config.yaml
n_experts: 12
activation: "swiglu"
tie_embeddings: false
beta1: 0.95
grad_clip: 0.5
batch_tokens: 131072
steps: 5320
dataset: "wikipedia_en"
Below are experts of layer 4 (counted from 0) of a mixture-of-experts language model. Rows are named router (the router's row for the expert), gate (a neuron's input weights, with its number), up (a neuron's input weights, with its number) and show model dimensions 96-143. Each number is 500 + 40 x the weight over its row's rms, rounded and kept within 0 to 999. Numbers have three digits each.
Before each expert's rows: "mostly gets" lists some tokens that are sent to it at least half of the time. This comes from a sample of Wikipedia text that the model never trained on.

# expert 8
mostly gets: " 0", "|", " 1", " 7", " 4", "7"
router:504469480450501474484513561496535440466497523472444521517459476523508479518491498492499544592569562478490491538439459572486501520452504486507548
gate0:501482471499509500552545554512536534554511488439491443508510475492551486508532461479521555551490521437409531519513514524469470444467499531484517
up0:562468418524436495496498496513502538486490467488401474578502435490493487540487538485550482634507522567536497494486440506575485505485532491492526
gate1:506441485483444473513467507573548482486538486571449495471495472494514467543535525476489512538531492473508544509543475592485444514533410464525521
up1:548471482513461433478550503477528514586442413482462498432479495519524475556436515541541520453462514516591545465509485495521517573491473533503515
gate2:558520478509495483520556490611507519475488519506505523456452467514467495492522512493511465506542493500504592436498442420440520469479487500483550
up2:493509503428547509468493469511535502455520536517499491500513439545499535415537612553494520506465514444483485496481527466502522492426497415485489
gate3:527478521481454470555404456409407470567438507544447461487452512491414430498549456467514537513503416498495496527579487562516495487454481503471527
up3:507522468522505478417485470567545475585517513506460447470441483532510566492461432523494432530516491482487489554474517582442499483546475512549467
gate4:517503469487530493527537500516438511503406476541496517475473490530496459454491567487463510439532449485463568500498408551559567496482491525525487
up4:483552464502488518449500552474533502506455481531453475525404484501442465528422505515523523571520548574475483468501475512534575550534537526461501
gate5:543537503463565439493463520522518456486433470563502478431451461489448547570423424522527546515470500504473448582478485536506512495586471543544486
up5:564506509517494562446499544499509399517516515517490524474506569484449511524561546459518478514566473458413457502430496454463470503539516502561509
gate6:480479448509527480509560457495508466463529516453417498506505510454451460520474428494533522554482561505526469526553523508471509544501513508524539
up6:466469440471499513473481474576533468462486448423491416492589497533483497522552541469481507522495506496528490514544414482463378547474438451503492
gate7:550501576557508484525467476450587528492473469481513462460538513493507495457503506566430551506440478469528545521513545585495539541488534470504537
up7:531510534459538535481540518518500510590468507448482500516453483523519500523532491473531568524490482494472492538556580480382503481489535498513494
gate8:486541499525501443489631531528485565516505533553410490558484492517583476466465496475461449498456444444467456542534461492471518463608530522537568
up8:524479532517422460454497491464530498478470488528547516484483476490493480519589509497494592519538484479488442466457613505512513514537495504474501
gate9:494474504484543506534485517534486523499475564540553485516560503437499466489486429488470586579531465516497517577452472467496455444578534527462522
up9:517450509546495562480512481507478494508487492538552620502547491481525508496446467503501429489507569511502519498553470558445467497524497584473505
gate10:526466476504488431470503510538566515516563563475499506498395478472520536472514482488463543499542581430572500488515488575520475507466502537495425
up10:498576437494487520450509455520572586560466537476530532461546507539557541443520478513455444551430405470522471521486470473536413465513484464510531
gate11:539507528463467444546534501489459538482495479421443530516460545463499462469494419465519504476473498539467488536502578466479495563441467489561459
up11:503588515471480562522496391416473492422483488506522537563485507526505522454515534510469588479426432430486516495452524569546443552477469527442459
gate12:555518510454524583492459535492537425449480460499530547455546506553540434478420580539453560511439489490453514506444489557544447513494456510476526
up12:468457445517524486548497508497511450485404325542494478405419538487525501522517481508491496451548567511480482520477481478524443549523493499523553
gate13:456520525478479483542516433509498523487497543440481532516415477512494545474494538489445513546486446478492516501555424526487534508552534502450471
up13:467512572442528515515531570391495410489532555504520471523497490482458437542588573538458527460536424441482504561496505516482527529512508533473452
gate14:540498521478444489444563493421508524540475463496534444457553501469455516597469433455426534474503595445549497492527514543501485541481493544559523
up14:545509484555494561463587507500544581424451520534507485428468484543476510554496481507582445497465474445527478512477471551426554573565505487450437
gate15:453511437513527483544499473429498508497552462460522516489477594489539531482494477455384505491533445539537507486458475612472488470506482469497516
up15:509458512491507491567487462471470470538583574442511491512460501533496488516508487527466564490537504524609509534564526497526397395461459458536567
gate16:537516509454570546563481538540479488564492438388449581559512487546523440450476458498466540474508392507485491508485545474490502449463538474500542
up16:486614479463516481544474494479423529541522553419499498522500461506501398491422489450589473517480462479452439586453545511532504480511510488541525
gate17:495518537444549483576442526428529510459455556540508506468472478523458478510426524475563573518523559444501488527511513483448537473482516526474494
up17:486548528440449372576440564506518470496505531504508467511457527502503546542546489491470544480568523409470503499516453455507491422526484503454531
gate18:467526465519443449485540404530487542484429470456472482477450497494536407468508505509523521461496494519556527498506462618518529539519532472465441
up18:477530546519490526529461466482461490470509461550481498534469520466432438482497576565500505501460455599576538492456551561501493535488556477448504
gate19:510545455470502496471484508480524466414519479495465490511510540484524459507503442525524558516516510530461510553516497469577505527564555558538465
up19:487515508478466454509478533452555508452479469472516494504508487432530588517497492516474507381493471494516482485519447524483489515497475585532508
gate20:447458462522526474524477538422501452502498540496571559516489497491545471496562550462485545507505471507521491554479544500482481487543552484595502
up20:495457404449499461602517486452459491506571479517516575499454439490468528465508480489479413525591531492513481536427481544532470524479539513525558
gate21:521524459499487474537506339539559518518537478465499505475503576569482599447574523503477517573461458523457482469443463512544489533556459502446496
up21:644460515429418469514551648518520513498497539530562484534551516492518512520490512496503486487589466512483549511522472530514545513549449541495548
gate22:510431542416471492462445519509502529478488425492616511476513481517452463532495429533494452468475554492427546521478571510490512496493473507518548
up22:543522539569502467477432498540515461530466544501484507542510446502542448520462502416500581513513503480557423493469477540490497532436494489527548
gate23:559562512479502452506518534408567569546457512471484501457424459414488460496460552516553507514562461489531490566519470410530472528537470565531539
up23:510476570443426525534444487534418480428472473555498513479535477524547555460516557539504559506442512560488531525521516560495551477481476516463511
gate24:527504546552497498522529538553526520446548541454596472466500490561482565499457529443515559482500458464485545570420572566393480465499529516567491
up24:550471517517558523515493466441470459567513481508567524528572514540542523490503485479451456490539541501515475438457544516478416474469558479526490
gate25:522509517510453485487488560487587449476499535493549559551514497436526508486555495511419488444545503485533581491524536547479515499587440475438525
up25:444497455585544472525435496435465387499544550433535516493532490478540571466511473563573620555537517488564517474456482466558527513522510509460537
gate26:519497510493476433469465471503490469540465474567484529559528489530592434495493453531527505542490517441552545465519410484473509454559517436471542
up26:496533459497433503511488453522475446473523532527424502469511460479508478509454492513456383408560528477505489499475459527508606463523478564480524
gate27:550562513470430508493517488556468503457512498513495560497475483469480507475506520460495519487500480561562563470490496539521508503462490499490475
up27:472521516490477559542507481506518473485571528513485493489506534457488392465515573531466421500520510533477507528556493475497504525541456552477454
gate28:526501519455426459589506491415525521535443451553499506514460469481502527506529532551479555534523518570473500552503515519516459481461448474503480
up28:530462500478522430529568469509471471502525511511528482586506503449470549539535557491451505443586569518536470540552429449531511485529508589520532
gate29:528480461513460500497564480564473469533448475536443526424397457421506506504484478476528571509519458503516495495466482566597526587431481499540498
up29:604493488483437465496477508495447495460428497467492531424476553447508453515464487537509524531513533445510518458560494542529564566547433522492491
gate30:529505502529497543485468551515597551510520489459475456565513424530469487462490477516450511514475496523536523584436490492440550526490490465421514
up30:489496483496389470489486485504571572577574493513445494486493469555545421517555505589532427498483516491514553412527508541471509494484465503492464
gate31:529541505508505522519517610530498468503528448448445424507479508516485482476495523485506483476498520536434513451531494547513501493519510464492519
up31:537590479478494513533548459529491480500480551473458468470504537479495573439567537467505529561522535466544594491502461573440510467600444460505539
gate32:449489538527520479549591489490459444492503505468506420534513525462524471513464415466490487521529570498454446527478472557524462482466469481579562
up32:512456462508501513519497490486478529465448503479515477467435483487483430519480575420516452502474406514468478487558477486496466533548545530411505
gate33:518516562450510506541500579499473539497537460437506487519525511516518502507471494552479471543518471458531428559487497461486490566494481517427488
up33:490485504427502516556508391492511540510527476531464491541507523589547452453495487435471497401498544461519452452548428469535524528466505558512485
gate34:493490497464553466497568620458481509495540485461493462507564462587431549469452571563455469491527547496425496499527487502539485496488518490575526
up34:516530524496531507521531483524468520497469472532545520428563529489435473516563476521526510519497483509480590522478464484505490578511524468555519
gate35:588503506579560497452529467500515511435531466508501509468468566495504572536592473539485504503461441531498477523519547500450489482454515486464517
up35:527504529462445507545456576476532507510507530562462489522491512496523495536502478470519501460512526460394483484528531537516484459527453508547477
gate36:505481554518480485499545478482479575488460540473521428510508518568466468500604488448627495556461540439566557485534444503441548445513504451472484
up36:522467471574536480533525537539457442489483523506609530521459540486513456545525464546532459496444482539529447502525426422641499553566534525472512
gate37:550438553486437479477498518493552487490484513416498514527502510493566505487476492478507620473503590491520527511448467517504459565534456458523533
up37:589481453502526502437458498486498496576542525512488516506504547490520469459485540591528425515544520444578390509521495451508517512508454461504450
gate38:525517504461456544542431550501555594573497532499512508467505481571460465510458464537549500496548450488548568527479528491521454464499498488522458
up38:546504528550575532494478461484493496522484444563535431510505568485569466506474446558492549530471476541480426562489540470489454486513439537533598
gate39:539581479506469551582421547408542512502532498439493541499501523455508469501483478496431566492489432440555525547513453517500530493535529512519534
up39:448603511482446472520477522467568577501507485395471507491520427505480564562496500463492514546517546463478520506508465440544560583428517507518455
gate40:512430499427439498487487485507483458491494498581529484480491443487462457496509439589515483473578551532517517508448452536520461477541518472550540
up40:542489516453491464511501443510487535392535488489551520481482478451469500503499443519482512507452486535530480441625528478535513486509459474497474
gate41:496475467481493482527472542475513543507455552471479507471438462520494506424445406473503522557523544445444471451444455475559508474468524479488525
up41:539452506449505566519525523518540530488465481502506352452544506548497492477571503470532515468438506524525546536512540496511539472490462571456463
gate42:515513498578525503483562556446528524531468500485457506431458539488473500489485485442473472463520517385521435504531511545452550564534454483495529
up42:483496531551543502512569496492501529505534566568448541532499496494452497569418479501548474512413488521469495523464445524490444434565574516545462
gate43:491562485464460434510498579513457462553449523549512385482452533485449518387547464573534540518515528541410440481475553565489535559485522460507536
up43:489482450504568525480521498526492509525489572461463526528544542569492487509401502536495504477488462507547517492496522476484463497535562530530557
gate44:425542505529444479533462459467478463501441481445505487483487554483471467454577533541425547509558481466446424456495542560529487409485491456443503
up44:507463515495415493567508580436537464550511459513551533443455550554421498450475517575440530505428512512445500528487551577462463505499487527598523
gate45:496475521511458547528501479527540521508459450475508473542492504480501517458462518500479509578531518548529453502497435495548525505523525542529541
up45:430535537491496453527511479529484544472517485533537435567475461517596486479469488424560527451569493537416483501382533552504546483465469533506523
gate46:515495489549524467514521515475453513499538516490463530505481495513497450492456526398495561502513548478525439531474497467521489549562509498546487
up46:475495508521604533516534534485512471530501533536485488493532497505515459539492504486487519457562522430421484518477536485559456509425539516508519
gate47:447526517503540497478441565537495484507484502580478510416477484561486555543502435552473497484495497499545556492450547506463510560454515520489532
up47:452568485486486437529466517460496523465496494501536522461482502494574455569386511468455485513530459527564496489483463522532503495523495526503536
gate48:564480484468544426563562500540508566562413553477536495503534472508458508520480452477431524517488502451512546455539535575546519585482547515513446
up48:462434521528525490484431502527554455501509502422574508581450519421502574381498558444517563551440431480537564517508428511522465523560559559493534
gate49:536482491456526521490564557484564513388495491536461527553493476503487508466534511525498442528536548448503402518529435582525453537500543499473513
up49:475526433455521586516512486481492503504535486475457513558473506561452546491560559473503495520545423484449527555494449512541472481539509542437443
gate50:435458466507455499506471482535520512564451534417506570474483440464509456521505478532528520454518554582497422511499499515554529496467476481603504
up50:525448444476486502512453542459442537554535519513496458541572469503511470566491442616497494484542512493450516418509487485535539427526546506556505
gate51:476567462536502459471446446426525548434502493496522508511416473473495498468571469482476490577608505479510454471424496483568543545499479503462453
up51:479529529518493481440461525417404520546478488467487506474463512462484500596541462428535496525557451553489475494439476516466550585544469572480580
gate52:451473497541572455507515435507433473443523445539449485560550522539506489468487513457515536546537440426490450512536565512592560512528495512498445
up52:465496530457479487532519441423482456447482553597476364509515507390540484500494548561485483499544543481543533519489549493513429502423477457475558
gate53:484556437427454483346468483540533521497531452530578528501457479502483477472522496489513512504475474487428495470487523539517502497494509568496540
up53:483439480407562487503490511497478580459562543539538491486510524561462516479439531508500470476427517514461448556529551520468582483520502481501512
gate54:446492442531483493523519443477518454446444531510494501456469485482551560560494436548435439513599503471533453559488479569483451464499484501524452
up54:525544503471450554472525460566455492542497459481426538508505500554508566531415462532477491542499507501527581493525518467545475521495444492418554
gate55:426498374407514480476421510539574562468403502522518578479514506532466542532560522413480571460577480460462511536526485523513540460484442533513509
up55:452555408492493535498562559499514509478506504519441483430478537540541430572596502495584446470516481502484520577471479502542458517421590538480468
gate56:472449418495466483494501506463458546449538474449522507423496570440514453505451495470482573527503520494430540524493455516539531529500513462472550
up56:420534483429504433597503468509525549509488478475478490509450441401521500575500514429465486477534542485477434598532471510496514456471475541531584
gate57:530511484450464506507453511436505481530459485507569551520527544525452522445527490473526537487515436553537475473479503469512513488520469511467484
up57:494446470390527561502461487452524499449512493461523477513523527518533419471444488483472570507533385523626526518558534477458492535458482496547484
gate58:481430556547443475519525463532458526550424428466477466449474567499506491416504479518440507557558482545451489463481494520459526482472492500491571
up58:541482511499497560497475467438542393494573531539450480533472494396475489449548510533545509481441469549516449496480541477461509524520501458478472
gate59:459484440492518506465522468435445410466508578472571523440521530461541492547568454480524496428537465485433447543545509547470518531541463540520464
up59:527563578491423454439597468472442499463431500512490520487437439410542485541535501517422523516540545566518499530561514487561521479547476444494544
gate60:549458590459510424485472529425526573568441455538480486479524452457453482509450462528448482481506493517474494538505552525532532532515528495503576
up60:494483479552486519557541496462541573477501568543521528429570498498468538519487489486538496654521493442469514497507529530483514452491508566491439
gate61:486491496471492550589464518563468554386506466440471488577520556471555464495494539464479429517419475566528489460428473482468507470467458527540388
up61:534566531485514485462482524533560470539513491524472568491519592526555498427517447512520360557458514493535494462547517467485472508485493511538527
gate62:430568490491519499517513560520510450462408521535526625527533434435481473455449524463472528512545501489537479514576433484559537500523538501537512
up62:551497536522514507479447536558552525513489534480466507483531543437543508426492370498477537465483508551526534484533531582617477496499478496467472
gate63:494531501474479443509480493533487514494536536473493520450493450487445539524460520575466521478425471476487569484519545553551584489404630511493501
up63:499515469568438474532511569498472486544493427518480545500499537507439482494473417580467501477487549469504457556499519532542466484528523613481480
gate64:427521477521470489460566512507561521579538486575500470536559496431569478580534498457409486538566550438515504505466557523495509422480478485502487
up64:473478470483454520487528499548491532523495481538508563467506439497475491513539496455544541516555571506446542542479387525509572458493469538482506
gate65:486573549496414472504522577520537526547539490486560526507490557524523449508567516485501562535502442496451466476523498503490495527479473486534452
up65:515441474543532574444448539399525593584529475489543489481472484538458589514421452488455516445525503526493563515455497529473478511448529533531477
gate66:467526526545480445444474521513517460429482506479448538491522514460493443537496541521484507506524504490454479481488463470543518587443536475509556
up66:505458489493475521489552522489497445472501537502535454511564464585432517511490504530436434542451449494486517548531475514527477468528547497512531
gate67:466460400560528521538447452513507466486500459529363388554492548566496501505458497492575457500543584480502510434502524488433513463484546453449560
up67:504522498517502537566531566512444447480481534538483481479487455453415479489570497509512428526570434479498485502492551487524497423463471496455442
gate68:489543520514518497529525519457506482445496590463574483484469544485490590485547532531458569501460424414546453496496501522493486489517489577476506
up68:520498488500541510449561479520434440499491509553526531523548599472496466459498565482390475475457581497497501456488523527439528561493518486501584
gate69:556446495547461516501441536531511504435588455504469555480608520455577574440547482567485550514569501496500454435496524482548515480547533553477477
up69:527462550560495445474509601465488466446445477521524465512538507525436521501434448495494517443520493470517569550538497456564527502459454453509575
gate70:529495482530533485459534521465586492585455599455442512444485512444474484489520537520507559483605523529562499554496418470507562511551466510531638
up70:507549542474533482488460518548504499459467496483514530465463508499462529512542515546507461561517439575511476534471507495544510577572538511527504
gate71:549446568597469406586528546500524564501534508511482430506442525474431500496473461481503523500520470552476553501510486533499451494451485462470514
up71:547514496477480449587490547516480516517559471497451494521489553483527481448475540508531555499470561573528563509511511499542482546525564498513494
gate72:520544571518495511514537462468407503500525531458432505438571554548527452592505482521497523483444543444496466441435521532476510526443512487457519
up72:428528526484464483497532522487515418509499525462460516520444467452533455533544562527438550558481509502525436462511486498522476422444472492467516
gate73:541467487496502451522502466584508506496498557504511482521501494504533492461553482493501500540551534570438531530516487479525499538528492497513536
up73:465390447478545468450539495546530473475484537491550510521509500464461464481507512410535480520541490465521496493392486459511565474494530488472507
gate74:503520522501524530506539496499551533461503520489577495548519493501483533382562442566546498450559514488465443462466533471514484492496516485507491
up74:471491561558465519536527536464475515453519515496463469520539495443424503519523411564447513497477494477515484493504536519546462516474500546485467
gate75:506531568471502521506528531485468519521494584482505516507507479546519509476463482482574479505518510510545598427480537524535482485502496435436455
up75:451508500493511426420522523493458505502497479545494528571516535493439526504544530512490464547563533427438458472524478492490482463532516430514464
gate76:449553526493515463467511466513514527480443454471517484499517505549491487524447487423551484575550473509394446396505470455579580607434492501537444
up76:533480468445399515503447527573489458509506511458455444427493553556504502489467555515546470515564571473472515424560499504489507476561491540491490
gate77:490530434513459468513471581492633458537478521542484535519500536495497472577495495492473492568472451566499522544469468559515450479510496550521460
up77:503465511456494495544513489452497476484535522490435537566523521505489505531480509465575614451563484528481493571505540487385482505474512502505492
gate78:521509528527438418500545486487539409538491541476526542400461542526447447496492491472491464471529402511509481522532532490461485463572483490438546
up78:465567485497511564404552446602486558547512534476528417417509525541542484468565505529551485563456513546398453477486564557451503472518528438442478
gate79:477443508489451449640584501495551466433446487522545499404456500536472487453492484502554478530505523470506549502557487501581550488492488515447503
up79:502486518433486520460506540494502467512577523543466456527489538486569497515525565476487513467528504522515545529511419473483506489520484446498464
gate80:519556502490565517526514519553521503505487454547568488553509455529478485503460494430467540524478506531500476517473483536598486463515554455497499
up80:478487485516488535494498476515535500418571514573527517540506508482593503510481513503583538547397452448467505500455389518522487438534503537498511
gate81:438508544433484399459513539534536490461486513534514472534505518523556458486496420463473550441558499487566456469523550551489445548489453428498575
up81:499481398454491539470515495519566534547460487469493550485513486515464519512581533498432522465507475522468544443517457477494463542539545497526468
gate82:502514515425543440452525577452529535485499453494491530520457496561516618524508501494478542451533614513496424500553445534513551520606530505511515
up82:459498564521465548454527425482505476526455491490515508464489471483522509482493479527553469519493520530538492579460432507447488483476463474556516
gate83:470509516445471520499472545401541398463531485491521467562403346547515508516583540457483521477513458535491515492467501511525482436479480412498524
up83:474504452562383432464453578530464593449454434459424496491506515496534500382474436521477547475470462485517471493480473567479522461543443476466498
gate84:560470462537498456572561490504508446495518482475492522482465483481476429465535510544533474560465495494444516493461528505485438453455405556478474
up84:546488446488542474529516583453493440488510551473464503519499536548503460475524506457570508512429505479498605530459446503477543438491497502529520
gate85:476454550466523407567568575454446458468475468511422551428530507523427482448510510507493465539553551498491488489477539458500391484483496507528521
up85:521450532495513539519515553456506456447511448396467533525532456496496493492472548500478496499543486483570522430508491484602497480434521542407582
gate86:469453471494503474490547544543478470436499512451512483542537452559504483534425465493502515488544533528518482485426548464503486561482518551533483
up86:443521542574512487357549509487429525514516482499526499509491512428459555554537538467484527475454515526514496487488484475537519482508458512481446
gate87:489429514511484425484462545502516509503510444470520475515485487467507451534464529390507510512480544458488497396467439500443508536475518408496495
up87:455518513528497485392576492538511538510490468509495492496548504567458563531580532524556537496481516499497479509467556575537430540432463445468534
gate88:516477510544483477514483566506538449457441455447521464546438527505504473492513546513457460473472572493441378394555556456504522537543495465534564
up88:556494497482541494446478546515581476525471496483520506498530460491518488507472525400497545554527568569534483492480455552493527474502453499416470
gate89:520546436488524529493530501537548527531460472466539488459475421528469458441510551585521528532535510488521465473475469531474478509535500541568524
up89:512514533494514547453451477501524476539512579499514482493554466496513570575479394551450498530492479530580547456554554512599484459510516478521485
gate90:494504524498448524562458563489466478454511524613490535493469467556413520465484479490517515502547497489478507569468491555528564541496535487457499
up90:500489484471544498485470508650472531461460496534546615491506560490548492428462499524501498503418458466552531493480431513546465471504482485544446
gate91:516498547519588480482537601516519512505491557507497511494463553477550459497562503541529477523468476461489467521516454538422488513480518477478486
up91:478507472498434490540417577455458533525511494508493458517562498503532505466458519543487492485477479473488446546514497484485508565486448536548441
gate92:474485486466511517515556530530499506515434410501547531513547505545492529497502529483494431462484518402543556512524478489505511473470509382590536
up92:472477497438516514447485454488557542477553510460494483514456510487465552448469501495517486514479492506478466466509551427476480502495508553555457
gate93:464447441532488543506476499572493444494479470451499508499457445431518480547500522506476468541507456512446495474434483506533445484519574502551517
up93:471509510488486474556450477469493529434496536421508476534528528458492515553509483486476494438496437520501557543525500537569443539618487528543479
gate94:489435492413545490431534515397472503528428459543516499532473528435479475519454456509485535517498521552459506530535502559454538477530597498501557
up94:478557537465504448477497542516457451487472432409490520462531471522505517506508488509529462575451578525511486443522602593451457477407490449538527
gate95:510434490461545464461549500468511491411395465506439509537491442512497456615551477427517513521532465475533420543488504534504423588543465486508478
up95:449488492530541478464464529577528467606566466538555511477470515495501479443466435568463520500500499430510503502533519539420423484463519470549527
gate96:468466477546460548510448419475547497562518514458441470465413557492523549463584515565580451462452588521482481475499544499566536463520530433480524
up96:453436418557480511552492482477413441514468505573493561465515490457525478582493470509460580554485477499542502468431555544442486494473423501460509
gate97:528510462475424471562535455494520561558459569489549504532485534598485527540431479550490505451540527531475549469470530472499542511521482542551444
up97:508469457501463532512542466446540474535556578457481471514480518511513440533579583479432490510523517535518531507518518567481503504495490469560442
gate98:463537540491568554490590427545533501440470447510499500474561518463516519552425546510487465502591472536552518471505485489523440535513538547454487
up98:493483527528535486434547489494459440521464458513519557486489532490493515538492425557556505458497507402518525530480521533416472479502436506461456
gate99:434508516523477533551550587459571537439497508496553531536504439501562496501487542479474551433519489510508451514459510436516516450483435491410461
up99:463491494433463453547483491589497567506499527425486489475510474518502543482460455575449505537466466416560533445488514437484514484489557533575508
gate100:466506535499483460538528506506422545534510448596427545513486476509559500473542596560512546510494517476473514469512497473455448506502529524488531
up100:548574484522494480440493491472547489555485500521554555500574575434538483540488530497525595488522462456544505547493483510525490493584409534484517
gate101:488480485542430508529516553560511465495522513373485463538551486490463453466500486509476496550512497463496486501497541487553478509516524459483601
up101:500558459483412498481538545505593490463529524492515483456490475464491467497454550534502516606478510528472544583478474493485536509493494532518567
gate102:488529464485431558543521523476562540507458451510497536523537543483494393526488517566566513391606582562493425508473453493435467453484453485514463
up102:485514471489504521524491559367467489450543487551451546541514488542546474487438543487465469482458566483456470511512437530570501464540545547547495
gate103:517470485465483524459535523449581477421507511573541478448524543476447496464455489402456515558460523492532511509462485480526522554473491461462505
up103:507497413492576430511479465493458498555442406523455487472516498538567518500531555496572487495537555558497514514531529483476473453495469474500443
gate104:501429502477479502553504431524503515474555502488540475509501501503487497535524456440490534516507529536549535473439464546470493477446508468599555
up104:536449560519469501451456501539452504507486408553544567544469471493488505538489437483544532469552588518521477495461548514478569515570434435509501
gate105:504453430466471469481492495462481481431462493466551555592458456505532496556476466428513537494528544511509553524510503571493490519472518463513460
up105:524460507525500453512503502529464559553503437485437534514444524515480513466466495509510455517472506555496419498526478538504499513455574512545582
gate106:507502531477555458553463543481447492571497471481501551463603562451446452561502528457482578416531484464475475527509528534535585578493513507511503
up106:490565408497497573521500507517514519493520557473515465521499516496490461494569498546370455506450496514482532573481518560394500499485522502514536
gate107:557460492493544505481476551524521481543410515470472512484474401518538501510453500503560451589387486482515471456543503493531473502492511477542522
up107:423493468518518553474490497547449495495513470485488605455483481483498475567502504491450444523488463497465500555485476428607567561508481573416484
gate108:415447451546504529464469513475483546464488495485511565480525476523558459494418506542518484505584506512451455453525510525498526416473437430517423
up108:540498513471499501497546474535547515560436512496492468460536448450605512494458500525523547525536536482480443508486535571536530504415490535526535
gate109:524484522558537570513474489413549500533500512501519468494573501537510504454521558548454552557490509450486498493517544533552472504497501484532486
up109:487533586484545519501564567459479591497488520470453499492513496516527512517459498466487481511396508433520555455433504563475455516451534519563530
gate110:567465421487507561531546485465575454523452523500444506521512457432476444536433472495502496561453462494553496500466478543558483515457504480570460
up110:520550486609512527494510448570523531492549484536539485531485531533505512519464515445597503478523495511432481511468506499517525516503492475556497
gate111:501500455477431495567486486492437532554569548465471523466502461530516538523491497497486530504504491548486550501509487576517455415485521496466492
up111:474486518525433479481506539475467503514536504446499490504595507507543524456530471438568516571592532531528577486511525500490495465458513527517441
gate112:463507498490496521609504514492477450514537488500397477496485450533442444516465456501437391542500524547519559467422529481430533456437522424489518
up112:472457433504464443559543504486520484458506488463432502531503510525542529452511547457512484565454528551492510463474505503521481491524538425442496
gate113:424585522502513533424523478562447459466507493518510554545523558443479449525500527424422481557443493532510467505467494520546519480481494438491465
up113:523575586531478520524494498579454452470496545486561519487499500491511538383529502543540480500502459462523553531478544435477435466451586543438521
gate114:562535494567516446522510516489543478467567559464542493494492487538472496432464594556535462516534501447499522460483499533534483558450465463556511
up114:533473473584474486454511418500502514455547473459507459449500526482447453548506439454451461529500497520516524421484524517491440461527512480461481
gate115:449491502436545511529403544486448484451528481492534566507411417520456530474547541497544480521516489559490583545490492479484499469471527500551495
up115:473518499525504500507504536619557516496515496468534503525541482481599475499557498519481463510383437503512557471507478458518526504527518557531510
gate116:510469491485480460527526515479560525417451415502497438437477495536474465528488586492546493484507506526492529432496524586434529465475525519499445
up116:564508530461476483440523476499481523483454535521493394520456506470550502461513541551492427488515477450501450576579448495449565549531470462552453
gate117:538557531500431470456479522406505471464528542505542506463483525511516423537490486456556514490555561523414485467501524542541449530551498481538502
up117:549544516457476422478467491458491478519525576488516535408470593552437406510518476476450522478483505523456501435448492525508487547535487483435477
gate118:534518437440572480497523547476530541456424500494491498568516444462530449473540474515469473505512540434469484560478522521523509484492538391515404
up118:489500483553481503523461556527552418477515427500523445531526496489502572554527498534511493487486507523461486478482453538459481504535589483545479
gate119:561455461428547541535515461525541481517469475506547474498480511509491461468599539482472488512551529460509514526520425538509516510430547462540498
up119:543509419440511479510529500437545494494580557488472484459473531499447436429459457505490431487487489491485439503467501444489518521471531489507461
gate120:412494535504561501525545502557432543514475523485521459470542512562572537528506458445448528553533552484507508458511549557438470468504553549433562
up120:509552471466587504459466481571490535467558571496536473414501568483546451501554603475556571549418484481519569496496511487490569566563582493473493
gate121:516477505508473446567554505421525449479544507521472417467497497464503432520446524476429527547523489505498509503469493509465472572525524546417527
up121:523568538481555550558460433568508502469479495481523515463565526483444514552575442635458497505482578513555445500447438513514475428482530564499544
gate122:490512425510529393432553508527417531465528487495501529525461588480542504480463417503423485430495486513550508481529529560437475491490489447489467
up122:519447526412531466511410548540480519576473487477449424464460504460502492478572484465575589557510504521511450532486484492482500465468469561481519
gate123:496542472521424478539476516440567553484452464553472547491450511500441510572562582555529531509521508467504532509508489467519489495479472546525450
up123:547552493541533444534570523468486491515564478481529561479568526463509446465576524544518512559530530538459459554531476475461506528482491442544466
gate124:487495465442513444536555603490505454514476518542480537493541546566478537592528520423571476598471457454546464438457530503426517507488519472486523
up124:487537551496468479549489549509516540433491546475400547600456505473561409556546573520542475573498584375491492418515448488462486536504547530525539
gate125:555453461432512549445539525528555446543490463524500553415518503491493534441460543491473502487554514487487446505494608478516528514512571535483536
up125:524531536436545427473498543465462471497558536585509553508483505487534507464502499496509484549515550526509422503468490483458470508495440540570495
gate126:551563501529502494490430415529454510457531530441435546522539444514482526535539492528466536446501535491504563412492523459409549508502460451440500
up126:507558543479564473496560530525520517504444502484496539460380503407481450476521485531491454431522540476542453540470501536489525525501475476505541
gate127:495472452503468530447490498533540487536455489513452544487507516488546392546469536513543599434575499494510452535514522503453532455424451520507500
up127:491512444529500529496619459518524532562505495464404463464482569488461471473522444526518487556588530556518480516467520471438482576471522487520518
gate128:461574519502528498465531541536536515469470463454491540430535484499481471485441504513455479574459518527522496491506502528557576581430474551541539
up128:515536510480508565472493441507575462469494469495479477451466551518549534550449499469471576519507504529542464589527531509566456498466473520533499
gate129:475489540487446419560456505501538517460571480537453527512511528453481463524599481415464534469573512457486506546483538513508484523510471555544468
up129:483555507528451530516445459527521500379465496463476519493536477587529576465587511574470462503563423475464537550523523492528505497571462474447546
gate130:546661510479517502450484501535542472501487482562509480480514516574507432472473494502506496544461521435495502537444513540504461438484441508516552
up130:489489479495505490464547521595493497494468476516491522539479479457527488546533538514646513574491535456541491457477526536499527497595540518551483
gate131:499507535501531503486557471554438504464407510516512541535493487495478521493507620562487421488502498517485499482517497517535488612537485435499531
up131:506520529532499466500543507454471493515536535440592576512462489443558525537521539500518528543502516497517503524517512487500513495498482468496438